From a checkpoint of a small mixture-of-experts model trained on Wikipedia: 64 xIELU neurons an expert, 4 picks a token.
Below are experts of layer 7 (counted from 0) of a mixture-of-experts language model. Rows are named router (the router's row for the expert), down (a neuron's output weights, with its number) and show model dimensions 0-127. Each number is 500 + 40 x the weight over its row's rms, rounded and kept within 0 to 999. Numbers have three digits each.
After each expert's rows: a language model's description of what the expert responds to. This comes from a sample of Wikipedia text that the model never trained on.

# expert 54
router:476449495488482577510474477536507456478507569529500534511452547520515454542457516439469477489483558440493519560540476422506439487503542407451540478527507531551525519457476496529512450489547554496507492536551419571533570531468538585571451556541490519473480424515522488503443488510408530519487558573538490513445516529480546504495477521432568549446479538508533561484519505475504508509434
down0:456624448478482505443607535501523486467547504529448550495477463445499520475481459540482507536512464523425502487595552568501560502462479485561549443479572491475513534490606502482489516518449507536476505520499469494504552480494508440532524535483543546489548484511525569506469527476483505466498497484461482562471510575445466526549505547574574524518438484560509469511517499465435453470564
down1:558438438516511509468500446520475451441556462450568507520527584513451525440541477522488484536488491545442563520565492471528486521486502497484487597471434504452503529509426521489495461531563493516521535511486451433404520490480513511544542610507523465480530524456469492508509565480550465555494504437481567485513538479477530501525526543587535474541488467536442555475536495452548433467549
down2:478552487536518460470470582513479457441453484493423483442485503469538508496453461464511497486427444522501470414566496606404499477580503492508480446492570469450565494486451458484478549480459503470494468409518518509525480487502520487520482481499466533516466589446539465470524488512492496500488511540465550489549513436499486602492458475557511540546542475557542434508504479555483505446426
down3:468493442452489505462492563475460483523521500430457426521513521496547510456535427524558510520464469530528536532423471516486447496552482570514478510509506513458523453480516480477497455512482468607529513531465579463439473628457560549487491489451530477534516533475528566528546499525573516551514487440516552539522519499556503547480429500529468458534497576540514485497434432478501488488586
down4:555568509461506529512586507510479462553540526526427489556443515501463530582513480541483476597512527500533531464435520493462526478543504503531528423457512505524428558478494523556561569535489553569429519502427482504519565504501505557471522524468469461482451516428481498488547473494435521550594539478492526499484476490494529516523512490478448558546487566534472515508442459569545537430524
down5:494404477498470489508503509497503555416506532490498465489448446503540473537431487517462508455466544512511549486544528513486483596526546539533485455550555469543488486526535504459476534405438545458487529543516513565512521417536467491473571505578612439492498498506483501480521484511526523523516503507463521470486496488551489491487433461588545524541448545537507456595447446565556508538536
down6:445493514419505537550575495581457501488534557504525494492550520461514485455463473532445521518485475485482552515510466497458518520465519490444466447476467445437492491549540559532458502468531451549467511473548476439476539503574499542514447473436488458495475521495454549561511629522461587587473497564515525495522472482551558512515482521443520497523446509517506424491412462503509531437549
It responds to: Digits in numbers

# expert 30
router:546511483462488542558476534527502541482517536508516499513504514526505520494498510502491499495494592496457541522493413540535500558452534468452543435542485557510522542425551530512614513476545506481435504562537473587547456576445548516611428562521534460512481467523470561535538444522488499544502522502559507514449480550595497493488536487454525517432462520435558497448491494487464511523498
down1:543477547493462563483520571489469459535539510473446484472430517527489509506456471511445468485507551511534508546540493495478454542502454514492521506473489461460533496526508453509449481479427459500504586509498479466556469367543454505406467538476550416547468467504534483572509594439492492476479488425488501503470533579489549471554540526444527502462479506545455530441443475540582536518499
down2:459511505495487417567416398458568467479477560509536457532469556470547444480499511500444523527529469430492514479520484488485529515583473451430497532518466462533477520519522485418526523516557380450491523519540496485545512462526532469496507460532518460455492472444450503550456479529505570470525512508483424496465593468427513507471473540485537510591533454492515496480485531485494431542494
down3:521588480481449464475532542518524390481525529516535517567524481481463418508453404486534564535513473492527477527501494540524531425530472413518462500477451508422467511494498529498544457428489489487519534528490499513556505511468505573450496505534489559534517523453488488436482504433472556545541574501440601495507439431459542534500492431529539481488509476525468480497468458576557474508532
down4:579630484432551474489524571472440527534519488479524497487442457499454557485509452460551524530457534518545480476549459463503508440465534537565493467434526523522539497530552523532569486517539515518484499471543510499463418514438475537484472483519473570522516495446504506490515552506438473464518495531497538420579502443481525457522447487467439447502566441403517467511493488458495537439534
down5:448519535534537497541528461487474539497488418517493511425454509561504492559483530488500484430479484408440457534524558471466425492519502493537517469480521438482477505483440518534484569572426534470465479409517549590521530488454487461507564513467485499527479435558492522461496512493548484547518509475514520513483424502422407427445450459511521484534515502522524453531550415477531555515507
down6:520473497538559433553429493552545400523532547574550452555503499540495452464462541534462494474526506538493517522506549506467523488469512418491433502533500515486535562464498526520604465495533464514481521522501502466433533540517537564582500458526441553569475508541508510534539452466543435402482535465505453527495555528508476464493514422463469545490537468460481498541441477511546447458478
down7:435459501563470532470492497512531495586505445521470468442498457448476511479470489479499522425466529535541464533535485494465544494506518579518545552487503553490454473470517461529526540543505431501484466461562509519460528550534558536501518487533514515493538429539398513535435430482567566558466505515479521510506398480425421471469478462382506473521499540482523551560524459511496462495462
It responds to: Infobox layout symbols

# expert 45
router:525441465460461521527531523578581467459544547547506545544490536528519413501443500438477510489546581462491580540510501508530529508449552481491538441515458464511507550482526500543543421447524523427439479566568456526517525508445504562534529527551508452496478489498522497509549423561472567516462494533527522527458536525518550527463562500455547536495465522472530544453523496462444523582478
down0:514578449442571503411511438539449520459475538495511527528465564530569531525494490582523450465443483491536533462518480440495479456515510513505478500506488445412503539554485457531538510586568462520489448471453492532515501500545484475435514541466547537527538501444461480476517491464510499511453446490421497560473508570595469493468455502582461584479473522491467459518505465548541476495551
down1:463532563458501475533522510410616433442463463540531527501532556488468548435524520458498569527477462565535514484472521497487531571497483500434548506415464445531494494510541563436510567488512498502513530508494513450524525518551463467535487474530492535517498487451461438433445437537512453459458485596476539534507576424465502446452525561507486564483507472503476472439466510510504523490515
down2:526564517579490466485525559466520432502541524484525400443474534493460482438507435487515490585532502468496382466492529476489457451547506542509561402422494496498445531484476478477483504478512521477548519450489451528464461471513470551508512491513504542535557434536540489482529502494579508463483406482518489522507555485484518594429539538452460475455507514536468506471523447511514515450426
down3:579513448517504583458486520479462548466382499524527517484505487495465535501521472538534551522495489537446457509573494475585535535406518497556479522494475537491475425496468530508488508500558565508563519530435465559417490513502546430470484523548494430506425496553559472544516438561498436590524541507516544513488523541511439474487503535490466546485481495513462443496477447500489508485563
down4:436468446573420529548507500500516448437544422509498540488457497518491465584438480515542532428479464491463549521475550568464488502529530476540500454502542561478547544491438483514529534565512496523524478557497501508485489514479553473464500478459548512583460533533489496547462444486452472552371472507451502450476540483538544447516511448471475539496546484422493489462540569485505490475578
down5:475566472559492530558496495539564451585496518543490482492549544482529546511505497433554511566549503525410507495523576498489515512510498454473500543454544515479497464538486489530460451487503549542474452547459391516489497388447468556563506472484526469480565503563489517455504545458541531470514443503515529469521469507444473565520508464529535487408547491572524584508487496535499452436498
down6:448546500482439436524556508451537518472473542489553512461486513523493506493548465517533498520540507517536459486436545467479463538447446470498491516397483429493533536532538451513508455541495467501513588563571517521488487465489470515566501483473459540419506493452465538539516485514505540570553531567468515508530414487428490508527565532458445547551538526523511410499590540451434459476472
It responds to: Result table pipes

# expert 3
router:461479484481464554501511487543567482455504531538528565522492566509523465511450520485432463501503592468474552544499480456542506565438519481472520449539466471546530536469536553532559436453538531458479494554601480534526486568439586536562499556537473499451515478505466529528481468525507587500447548547510464541438539520536576574498533515525575504491504489469518514445501476444479540539485
down0:519556525517513479492512565504515473481540460509513509452572556447520527487468457521518504483505539503437444505412555466563458502494480560638542478557475446429471511513527464519596501569449500475536497502527467549403441426573499465481520452471503502498466508563551479506503532447481509499515473563542492496497458547518485519574454477514479404528448485506519493523497512529475479482562
down1:480510483453505499499492512520497555529513512463446481495557500532515453540542537462538487458566422536471481473527532561476534494422508567524430506508523571474468494495536493480465545534481497497538504494459532457482528558531470453475477498439529455515510580511523518487583475598446431431570403475527475553532478552479478478445472626482467463524528508445569523504490542439513498494549
down2:483447510530500516432556509524528524549543504476481551490496547460504536479505516460551461648479520582514519542481565583480492505410493474496470523450470457479461448529436453518389478525512485517502516483469438481455534376524461535497513490526493483462511528551459502449504547452532518529474498447508483486523508518440480491566511437530517461485434472434552485496519516508474453437521
down3:525467394495452514507490584402426542466533518481477554568538553459520551473516518464564493474480554487459471501572463496507514501483486563468481484505412529467496413432473495567484546559523522445494522488433470530451548536564510473501512455546487507524436507551395554487555452511480492486474482474542533485488459488479510492493471511542489526452487462486480419487493543567510528460538
down4:474524499486525509565467525439470467456601459550516480523492466506519539499459437494508500535430507486464540419520492516454469463495510431452421515492471466491539493513507487417439428498546535498459499435551456537531427488478528495428484572467414500496509558431447556496499537544484487574454518496491498578483487506425519504481412502521461468508491463417469452527484528563501503509466
down5:544476455523505544531459504504506496513497506431440468486477539511559475555517497537457397513529465478570534448541563536473618474513545477536517527502536477555530520488535509460481509465446472491578492518519605487455530427461435497539518516433456479519493543468484471526497478562478548511536500485512517593468487486482492459447506559555422478483450496565501571554493544462496566530466
down6:438458533538530562505522474501514492480515515519497428511484425472510519488469520475493553549437527479469455510450546516478551489475495554516550529497472506542452486483504536477465532537369497508489543476473479456447559389505466431511448518533557493451507516526450513522458454542508519563551465532470489505514444490540405506510463488460484435522494555652512531486449539542507467499471
It responds to: Table cell separators

# expert 29
router:438518482466432537510494492520539492472567538549497554525472536482563502570476564501488507490489536483437575583502499430536465583476509457480517473565465527508545528432537545534574435430546472457490474549548435548546499474435554515575472575507474431474484489525506532553491467533461516548473517561501479560480453533550469534472513507455510511482473530508542507456539485441469557532494
down3:514549508463578501461503481538484507556574572476481520433482505546513488575479440508584434522502523581551486444487465461480520513525529541486560489488536546482534526506464456480528524541516483554467533459479530451486530527540435543513537432499471518438491450566531440525521489525458487504522447474558495555595507471355515514526483478526521478471491513522487556459491492490454499405473
down4:386400555485443524515485486470517539497562514476480536500492474505550528443463453554485522544502484482550493563528555516445495495521467502507448524500539464526437438452501440566541552519451452498537463479512585531465490480538503436478473434497548509442492454521496553483501469532509500464529518495472474505536549498566590509512511483535501500491585486623445509444487453550512544548511
down5:467464518507526511525533501498509565523528486482487488576457522520371478481500489490504441519567547565421482470523520502590490472483465544451481507505432474495525536504494508517513485533547536455529455499547493591449543489497529436465520441514508499524474529460538557495507577512588500504524529514498459472479561558460561492552544468496542439608504502598425551510500474461535516458498
down6:492538467453447476482505499474450482489557539442466478502468529524494526508536522518559508490471529575505531477532520453522507493543478540503500554527547496361523488496484585493549461456579522555495569482526426534477478500559510523471530498478507513525450516486449579472456554565501386478499463480531508566474533508479561509516461447536504535600511440480442538495523537443500550455557
down7:523516573564511492541479470487532561593537530423533493517506453549506474535554448524475454578540519491468510464495531573479526517480476503479541483456491564546502512498493484469465455571587581500527478483507505515486421465512535439515564489458522527554496455491519503462530542544568469475513482558467466510412540516501568447546591513525497532546456410573500510516518501517535531459461
down8:412455448508476482492455552485510456469534497457428421507438559530579511522533544427553510504478424494526421475474544470511575401527529492473442444511500528475475531490500476513534477488495518509557515548515473496522500482504480550427461464399485479488495467479446481435526438540517455452530492461486503484446522494497515473512454489561535529579496448483451463469469509485550405448507
down9:530515566469542564421523474522559496510467498480503507525531532522457530477512500531542506521541465540472467498462518498530465435446496528505526554438443489503516449521544471480519516557484532487540490604446481571430541451523533476510594406485577479497588464521501437507568515499453491516518592449483457468517531486422512472454494537509443516501513432525545516454424540462508457495527
It responds to: Commas, colons, list openers

# expert 49
router:494461405431501520533457514543558535483537528539533556539487522551535460510458553444494494474546563447450502542475457431548489508483547485484537447519543566506543540459486538482524469504516523500477475538520540507480554542453517488523503543526463499436475467461473553554517435531447512512488552554512423494474489571544485565508512519467522590419503559414538567484583478496485537550484
down0:481521560448587515539486513483543577463504461507511472465504477512559481499484492553560511498487498492498516504516517507491507526455459510462480501492472488491566541536430567506497526511451458539538527496489514465470502589502581436556519539490483450442483551481500491557485557456459549574573494498493511512466625528482558473509489449603501517479552492437518593540510600519523523559542
down1:487480560484483442510578415502567555512499479502486498500544478511528487480490442513569582511462553572418500522545541489562516477446514548518509507488514455498422491489518551553507462488441486487450542460432479468553474453508440487494571480470415506472498534521460449483530507459452546487518483515501461463444507502498512495442429544598500466531463414500552519476505542566581520512530
down2:515504502565546491463473604495479517519504529469525402475491464528465513511569480449523434530567445518456483458565438434473519502537538565442499500490528467503483470487406571465535459482459529484501509456522546466503494493494534531496458536497512484475507471475558471425543479438549537465527543483523518466520523489472459548480507517468494557545503514498552408517485558376480524589548
down3:521568503490395466562445484473495477542483466491485546456518456483481586494540529511483495532490435424476515440510531479523458431493473538484506458558535490466519516503529531481450544544485527529444507470521516459525556473442554514489589508437467448508445439486504490393486533453393514507471533559486535467495462498443461507500540502540562531491467489481495411521528481461518522403525
down4:546478539467518536533475453477532414512434453476471493482519448438528425480428462508495480534471533561551513458533552559479478508525453537504475464534567542478508476474518492493456518502488513426508476473485519493499583480430512442493476504497473440508466505597539502517491500450476499459514519602522410485509486510525482561548514431598453436436512416487492488491558457517495472464571
down5:601540488526432422507535531485523506505515529519557463520545541476580547495524474573472501619511499445460455541522490523545455539558478476522469508510478520452505466499461473540554519514518455504515519473516458431428542492537455534598474464466511471469444509499469487491497489506543550465516538514544541491499423537455499495501464458399536524496472494527578466526524433555509586512449
down6:452474454448512489541520381529509479547542527511506497548536538520462434542423556471511576547555483528512516481551509460486495573537469565465447454445514544504489499569472492460470509488458509466517542528506503559536501539557469483458561417506518426560437468528483480500499493513569500498551491557503541524503477463543555473467447525496545510544542477585462488486500451560479499470403
It responds to: Spaces and name-initial pieces

# expert 8
router:496496459508425558570489447546512502462525522508425594533474544468504464553510542490482457427476550491440516567498512393554496543488515470521567487521473468495560518433489501521571451468507485497485481481512429516575510533440562520540513554543447499490487491496506497517497459544509502531461553515538404549466461548563526528488523554512506506458457553426573504499495527420475512537510
down0:544491494522495451468396498500440493456481507476533574584476562484539467453498533458531479493481466512578519515466510489539474469477484473464529512470520505441533456474435549477503581456391521495456474540495443454583502471523465581428497517519496560538450546544528476504510564516531569582479450550538550527466513545465523432534482481452511504564521531503533501470470496523567526472491
down1:473465503482532453450501527465511552575496586563447504544486484545516536503541558493499508495444477504537583483565513526481469501509471474480480566462485542473536426463483557524505528487445496446518550460508513529459435504489474429564509496502463474465508523506501462473481543424562568464472401480539493484496482507413478495496502377501513522497593474444497465573523532490535547449555
down2:505498503522509499478516463508517449517554548508503434439383522494508489487435461600500514426463452463493466494521582566456504457552481543494412493461490517527436525519494498538458471477508488512523485487540454457510458522521574481555506513551513574527475488500476574554491560502523547489411444500479500502424514512600433480431483435543454496567472467531501446516507528523480482528513
down3:444522529486534489509469538521494486492450561480479538451564487458458486473546510477568467485488522515520513481468503458543528491472511487564500434431480475426482505517542478601486483530479548554569476572502468531484625470527534589489584522426477533566518499536507510485536512504493522490460465499455496517484577545512525545449491539545438588489618527520489508514505443472540539496486
down4:556427442518551448485505520484525441487514481467543483458479478501558476493439477530573486416498508496493472512530448534490463461546420482551491466471570562517496459480520468430544435479455446496516446432569524492467486541572561447508534482513473519514436514433507447465499593526562511523520526499508522529493545506532514529536578479502485471521569522468483515529520471536478489437380
down5:531503487458489472539466494538473428529490437437556487421462493547514524484527508525557561507457504518505515527499573536509456518431568506491495457506432513515389570467479489483472481475479503551484422529521533531544524477520499468484535467504523500492521463586473538487544574506479536559493512418535444523503497547477481422516433541617487481543534421463458432466457521506486471534467
down6:475480528503484524501527478509535542457551526525531519456530488555578429507490473556458542519497520471532512582521500502469474468453494496564501452438559520515423485432559459508580515559528471493528451541534597517470462436546507490510466470459539454458517459543483545547540423561505471444498536506501473447521562508589522510566471488513506490446513463617561513441515478547511491495485
It responds to: Dashes and short words

# expert 48
router:495487475484414594469460483556510519448563518506510538518423526464565520551464574499485482516512564483438543527494504490549468565471529450463533453524461500525519533438526550585567507463595497439495447538544449525509488496467568494537472545548528485472477461505451578564500482528468565521496529567514489556504484557543481532479548498471521508475471487488541521417554430503494528474502
down0:515566446548511550465492487485499444557516400533498545569538502419453442492418534496522514554497496487512546531519429529507534523494526485485450498494486456570476520443499437495522481454516463402478473575433489432524484507494440436501477538554510565490509510502531503504468567525550515446487538527438543521514487452422534597477499522495475458433456496556489484451530466513508485502556
down1:531519515578502477485493567445452580495431513497495506513501438533525444478523489480448482489477579480504588525520454479532410469536515550433511501466532574502487504502443536542489438524541553496554456460506534497559422583597516559463505529566517521505442456503546504519438540503531489547512456509512584477522476494496579510560472519502450437519494530487488509463510520522476492522421
down2:490484520465491452492529487518513427573500522530561513506612554408418494440528480515485502554566491426478482507467462458445484506477490474477520428452475468530471499414547472518515454478526502500518459480489433566496451460467474474504464488524531540486498431532499455499522453457527550505470430478461472515519443456496536574474538493440433580493436534470530505548466466435557452468480
down3:491564469512502527517513491517553483521528520546495488506506470548407435464525420440507477588582529450481501479495534498461513480520531466516437519502466437521529565447558489489570440508416495448521561524523574566508506477568469501463528475470470435517483497488501493497472502504519500474529502463504547458477537517495447508467546523499385491469498555551508560558605514466404471496477
down4:558549476507504486429445475466517501502449520483559500526486458519531499473521433516438526499524515450539517522541500471445444559498488499442430503411437381496538477517485431495536572425465517517557453498447405460501478572530467482492521542463510532533535551505527595519528513434586509511515529483521532512573495511491533524504490486531425468416510480512493518483527507482528528432520
down5:569496554520582479488533490505535568472495456478523443502522527447495510452546529532463560493505471403529506514482529498475378495472451464499485545444460445498470514469463435507555515488552493557512541476486428555520518512488538406556541484520490518518527436490529511533488452486547517444515551485536519534506539547442503517539539514457459484474575391598466498464479489476485441472482
down6:439471479515477550538541567496504495448498532506514555446489499470461508451468544471483486561469496529522483535477561605509540539533472535485435508512515476521548516486516470414526452534478471480383536431447493488493546373431463499515467566478502444443462521550515442490462536530512492442462531471531475495440505528503463526511452441536471479486513507536463578528562501520495514409513
It responds to: List-joining punctuation

# expert 19
router:465452453439491531563440476576557482479468521530537585469460582536452482540462527465475457459508527462481523516479466491524469501463565465509499444558489499513496586471531505526479468427542493439454455518535394536542559549474540542549510604519506474531518479511496486487520392502440518550466519529554502543506555529494537494477527488433543525449497522459516524437507458489482479545473
down0:508550548540507447477504455493439535523567468490504451525433472437482517440463500549431459498495473419490562543545482559528491488483463532517562532522543520526460425545432498497481508526616510496512475521513474513456531503495489547539558533568529521513474579514541482472466487514503523511565578506486545469485508539375492482515533453548551517486555493490464504534474551506402564497531
down1:450537555530481551501522483507553546505538528509595484529452472491537524453489558568529494462539479514541378445478478491595460538454429530469503526434491506547486550510551613484579452495512461493466485453398501451496509538562553493522539535582564463502471473524535525428506516500505489566493540472508524573505519479491558519516483475478468486507514482545487519491453512467504532532511
down2:560483495521466535478502542510480486555580481462459476475491515523502520418526503459475489569508588487510422475448484508559504486469519530533516471457414436543446500501475470520477505449474586493560512495476488496464477409507487477472515416448486546453460520532538499486553576489530499501497454512518482503467517439481537599444617563532508563433475462537497530509467468520459555506459
down3:557552526603482450503524539489416490526550414456480451470484519490477494509476540555429494538510483602454456511500516506526575504480492456482481471509470504507525503567524505576444496478541472488537535566475437428495497539472496506511514499469469434511540430496555522494574433498429502464510504496481445435510574545512439535435500525483524516533468534599472503495498537523424467505521
down4:483602534494516470481493516485412452521577475493469456477533500505470457506521501503598439524496441489453535486513555506513441478489455438514488488581520527525439474498474405505475536555503525541426523527510526512500541519561545525483574498487513551540474519538494477488442498546523501557522480549483505458480526446496633520500545495571513445552449480430488519574573524482512529473490
down5:500489551486498531496580495478451468485491533496464547483482469432518588585516552503502510498506550419501533419590558477480401571515542563512515537454507478478505512508531567540579543572448536474521512447495510505472505461505522517560501495518450475490494507472551520492462548571468419500455513495524461472453484488507457522489421517450607517537573482438472494487503552480520490477498
down6:527484529509510475522496481503447391514564511428547538550491418562432456515491474524520497454504583489529520450490492536437501522528454454486500508550530531481436503532512467543525521549414534500552551520539546446489575400470470473492470430527487491448491544512560436524484492503510468447508482508463449473450578467481475470510465568545511490402511510503548560509505450541517494449504
It responds to: Table pipes and common nouns

# expert 31
router:520491464446474571563464533573564548482472516549529527521519481549513502521467511504508496465576539462481502521485521449488474498479504532491505454514509507574510542400512476515579513463511522447419431560437552561530541562440489512491521532523504513443469494507482529563588439572423498540496585518525519534463462501564492566534521514503553497417519524429529527499549466486483473517471
down0:498522410591487489457490501455557511454553477535504439500411458455487477480454547526559496471471455488543431429462501527443462510531489586506486499512526535463505528542416464498497498513442543497548545445460492520548480553505520462572486535508449500510453508539574512461494460518488514495506548477514554436484475470463545454572419538505539431514500522449477522431452424474544531481475
down1:488463470495497464497562533527493364514497499432443501421520523382517524565549545544492442497447542546522544441484495443552502493491509455524496515455507517422444472511432500614523509444488476573462497478459501462530496535471494478559481527585511508499518531515440496474426500418528458501519538498525522441445501551461474520504481497472490530512497509474472560455449495519458515505477
down2:532495469493471487480490462444527489573457505467544439602516531532567463508490481561528490434506465544523444532453421532486474547414472526497484576461580504473433506524497509524521537469466546458505511569460500513477502557417499509477499489570563540551450484553531478476529552470495501507485413512531554495511508491460535534492446475541498423508609512446451532493509484582511485506499
down3:525541579465567528427503520536497539481532538532467530580425487514444444555479567489481482518520464529459504462524466532503509423517566516497506444497513514517525434539505487481456505475519481518437533545471473432423534505558477502474424495538507391499481490487498473559506476500485469566534545495486434527480530591499499422517498552555452522467507422463497438570490531522500520576518
down4:550513488531486459431538447505492536499506543515475541467589525542528412531486473424552489481520482546529600506484464556450597454515533481511519546496508541526526465511470497405522547472600512561468499511453545483538488537472608449485481456525505413504472492453480504483499470509444524571494468553519501441509532488466491518501482560451507482532492521429464458502551540542451471505465
down5:493476522482421512475434506582511576508533407467483551445445504493470457539445515445516450539447483462544517519494577475504561470516423475512494520539454477437484559502528488469429477548501540545483490475501507461500473561496566460522522421498449521494519457584431548472450542544549484454469491493474535492481548444494459429495431499563532497487527514478492459524450445559464452515520
down6:505537496387493487523599521456420551512494511442491437496495509553549476529514467522492492503453473555483503478497517473513537498573546526588547524536479467466525471514500498448496460567505449596549518525493544545552545524576500503469507528575533503511474517432500562635526537535491487467493513504468518522532490501483508463477485622546551486486483551483522518462536526541476514478446
It responds to: Word-initial letters and prefixes

# expert 36
router:492460468468468509473512474543500508491582549513458495534490504480513444507456555506439446555489540531466562561501489487499471571466505425454556492553513514498564498401539526508580461441525525481470501518487520536552520599421541527554523572516448495494530440501490565573525503527495466512437540490544507513469481563550488578482450533485555547440493494462503542472529480459436508550454
down0:505571600504537477450507463532502537503474487608572579511512488523446532480478488523499530556503497483475513477472466554554450475445538537506484454418450467554489537528527486533481508470503500474500535409515563439471461401493442484509506452525503514552488468474499445481487544477529573456542445418463430489531480512433477536528529443487463496455498515500551459454548487460491529561543
down1:515565426455543496473546471478505544529464478487474542519485562539439515466445484508482610483459579470500527417554457519475584512491564503497531475449475509492421450512481474502532552495537463494557559423529447474525495537511485542439503448501526528467504493488529526538544569528545528452472488478521483533533525422465463512521503505503489526586475435493531536467500497521504528633543
down2:558450569553442514506466559487510559484509521487544520466456505526596513548432544543503460497493425496494611474458466490495425548450496534505489498548447515512485467497556479533461506519432533535515431635498528527505524491506550497527519406477494542517538499488470539489433493562464481458497469505508405528483527472495458469523551563478534499573539478477484511481522507537483437506463
down3:504545483512467502529531575390454563485570561504491498491463474517495512401466506527528529546497471534460489542389538567549463535447478525491451521507534506465455493480486471489438491458527550516454392461416510427444499449543504485588541453532467518532534502549466535492571483491521473518510492523531528482496425450482464557487521512455483463461485539500557491462523510485470529455469
down4:514471522492560441538491491455544529497503501490453483542535553467522450474545467557512548539441488535496560528530501526524546474522468460539545473440482536540426480488520495487599456471495510533451571478485383497481434521510524546472458441490489579507459490428587516455522485474458537508470461524460512570447573493505507516428489520516474465461451459408549517560515535518543556484522
down5:476491448499473518568382444435473492504498422585453522463488498495566474536533526549425495510456459511464420476547436425486465452431485509488525475505457473472479516530488484520515504526483467493476464539486523467494498504492471445492512520430595535453442533535458540448484566500541525514535578495541494543524424539521533440501527545485483480472512521574534428500481461487570520556483
down6:562452503477546541425482491505476513527491476443497507428522515460460578571501525550491485494481463460416447485440524509522497458478509466525525438561493521417493535545474604459581506584485416506529529508510464514503492563494571532560516516530507517523437463545499492485486469514573502488547470511501428494445502586497481456546518568457542541510459481496460516545476490486482580553515
It responds to: List bullet dashes

# expert 32
router:479502477494459527534450505564524502448550519569537507531477579509540435518466529468456493491577509459485486511463509418505515560477497464487559401525534492519533551481485525564510483465554536479486442560566420520511517529445522559525511565563506498456461425503509564551493471517458555548447485572520491481460506554482522563448495480470527573442496541456540520445530502460448525517444
down0:478473470433545509527519477505533508608524579466480521504439467459470508561523468527532444472493536478457516534552452473509536454489489517545437537562482434510506519516546509388440581519552441495462494501502538477517523442560476451467457425538456441472545502505535543474503490432546514436520505486479541519411500494500495566571497529511514473521459484565475559485555477525464564464511
down1:487453473490560502538526478507494479481516510490537519526468529436455496488483467565525541493538555446483492526449456443519484395456540476578556510540526474529467436481501456531451549450503515497612567441588502460484489427587478443500501565437436523506491470483451573494516535516561495435506487483570497496489510435487513475532459517524507477460547477556533530446551503494460445518466
down2:482472482463510468542515405491454503529529535530495498539466539480484469563509494542473547481477472486474548511543455512522450405508465459555449468579491443527525456471544451448432595502583459478561467514515502510509561479531501480472507468480418480482582473461477539475486527467530486441536530497461558494435488490498507489558430522539488444503541512533477582414537530521421557481471
down3:464429502543541517585496517450517493493505494463493513552528527466433462460520489485498592446547470510542534504554479571582522503473476469557535491475516397449394505454486528479529549521496440447532507500491403477480484502536531467468570531501492480506538437468587482486550490410517445479506493476519528520481527524458544540527469489475529486525512468484553468456502510516525376464520
down4:491521479450491536428473437486499470467549516459418497554494515449519445506471589476522508537443474549496563504497558514507507488452512518503455508472481444429499492464464502487476560471518479502452483500530433486443536453522445465456569464507622490524511526487471527415464550508487475460458491546511542535488509485529537443583492404497529463485522462561586500445522481516477541404516
down5:517487484452497495549519526544487505497500591489433555504521554512499476504513484448550494462460479551549485553505507551514484549478538444538514483524562524488459458519533499503529510498577580521536454473522565546523470501530489464539530454475585497529464591461515459434411504509512509444440402506499453527554475547494523507544494545515503547405511582466506466497425551582553473477512
down6:490563516474597495464525522536520443441479522488469509434552556476507418483495429495567454469561480523533506519468515510488461471512471484534484468521544513499431474445420466527519502467560579490517486461510492506490456564563516531441484502460581507518494559485470532437494546485523480511410402561479523504500470539488581553494473490471465537543531610453446520517475532537507537492506
It responds to: Commas after openers

# expert 11
router:434528461479431546493463473508547516436528558510536580551443568494556467510479519497514474540472515510486517566510502468526506538496511485463545484556506500488517522397513525548564510402526523485462515504530545548563547559477548499534474514480513523423470462486479528545497478522457554493425471549535494566440482554604488538462514479432498553500503520491543523424537462481453590504495
down3:603518531498575531510478512521500452486527561510496463540479456500563518527471499487448510473531479469503594430494580477468523459507482496421488505504529576480484514498487587491484515546550554581557484512517463484527516525525488577463557518538542426497474460503444537560489495483462528565547523529507543435489478513487415456493531517538598453470490468478529553569517570510503533553471
down4:499522533488475478527485517540465506465438517527517445532484529431450550496451519545486581500471509478483432512531471508472505537533522516529516401497436454513450455470435533486542476481509419466536482518505541539492499461583497540460539423421551569510445454453522434538512549561506491534535508447505522494496456489507510538509463417515513530463604469511532585416464474533477460487552
down5:556480514475446534526522497471476483485471498552509477540513522479524520469513516552491464479494600493568499498518493541476489565449558493483537459500474348511449526452519480513455462462525474515549508472534604427521483437548489471549439461430549572498487502520499448530592558509470456476522501454529499585570491521499486518514556516509427484513527512523545519480423507456571531499499
down6:567472550416443489490514442538530433503410509467464509567487531462496530540537521524516513528436540555548566513500519507459479476490514456460504452483431384497476490478484445490479513546399545501515502503506512494474586500547484513489455465378509527524486425571501477490451474533543540465462471501475530514495467443555485469488509494491460489532514429484504491485471549566552466502427
down7:542532422551569461488521565472544423484486477489497499572510506469520477463465479543431441484522535551532530513599418548460495502455548497512437473450467409465500492517541476512430496490491466482518463419474512517581485488505523550533477480385499494496502508486492477516524553429500508483461508508483552532544529386447440523567578516491496473522511528489502480499555490548493512511469
down8:510551494512491496533528458539536530487438485529489502497462529490529525448517488543505443507405491475497556455534581500517479503497561512500568512507513491515485494463570529476444576512530550437464543445585486544480495472495475469456561545414514488429507526468494433518474437532529554457465476491466464493412500536534579524473487432506514436465538469518441549476453479457402558465555
down9:511458534504416545535525533445456485416502495451535511494541452544479488556511479500504512496502537471542499474505484557481516427433483487450435484551527405476421514478447437518498519467424431512561494448500486420523476503533505515523506485505588489485493499524422467561501518503464491543565480503481501590472434452482513462537504468483390539475486447479469521466437544431506545493479
It responds to: Table row pipes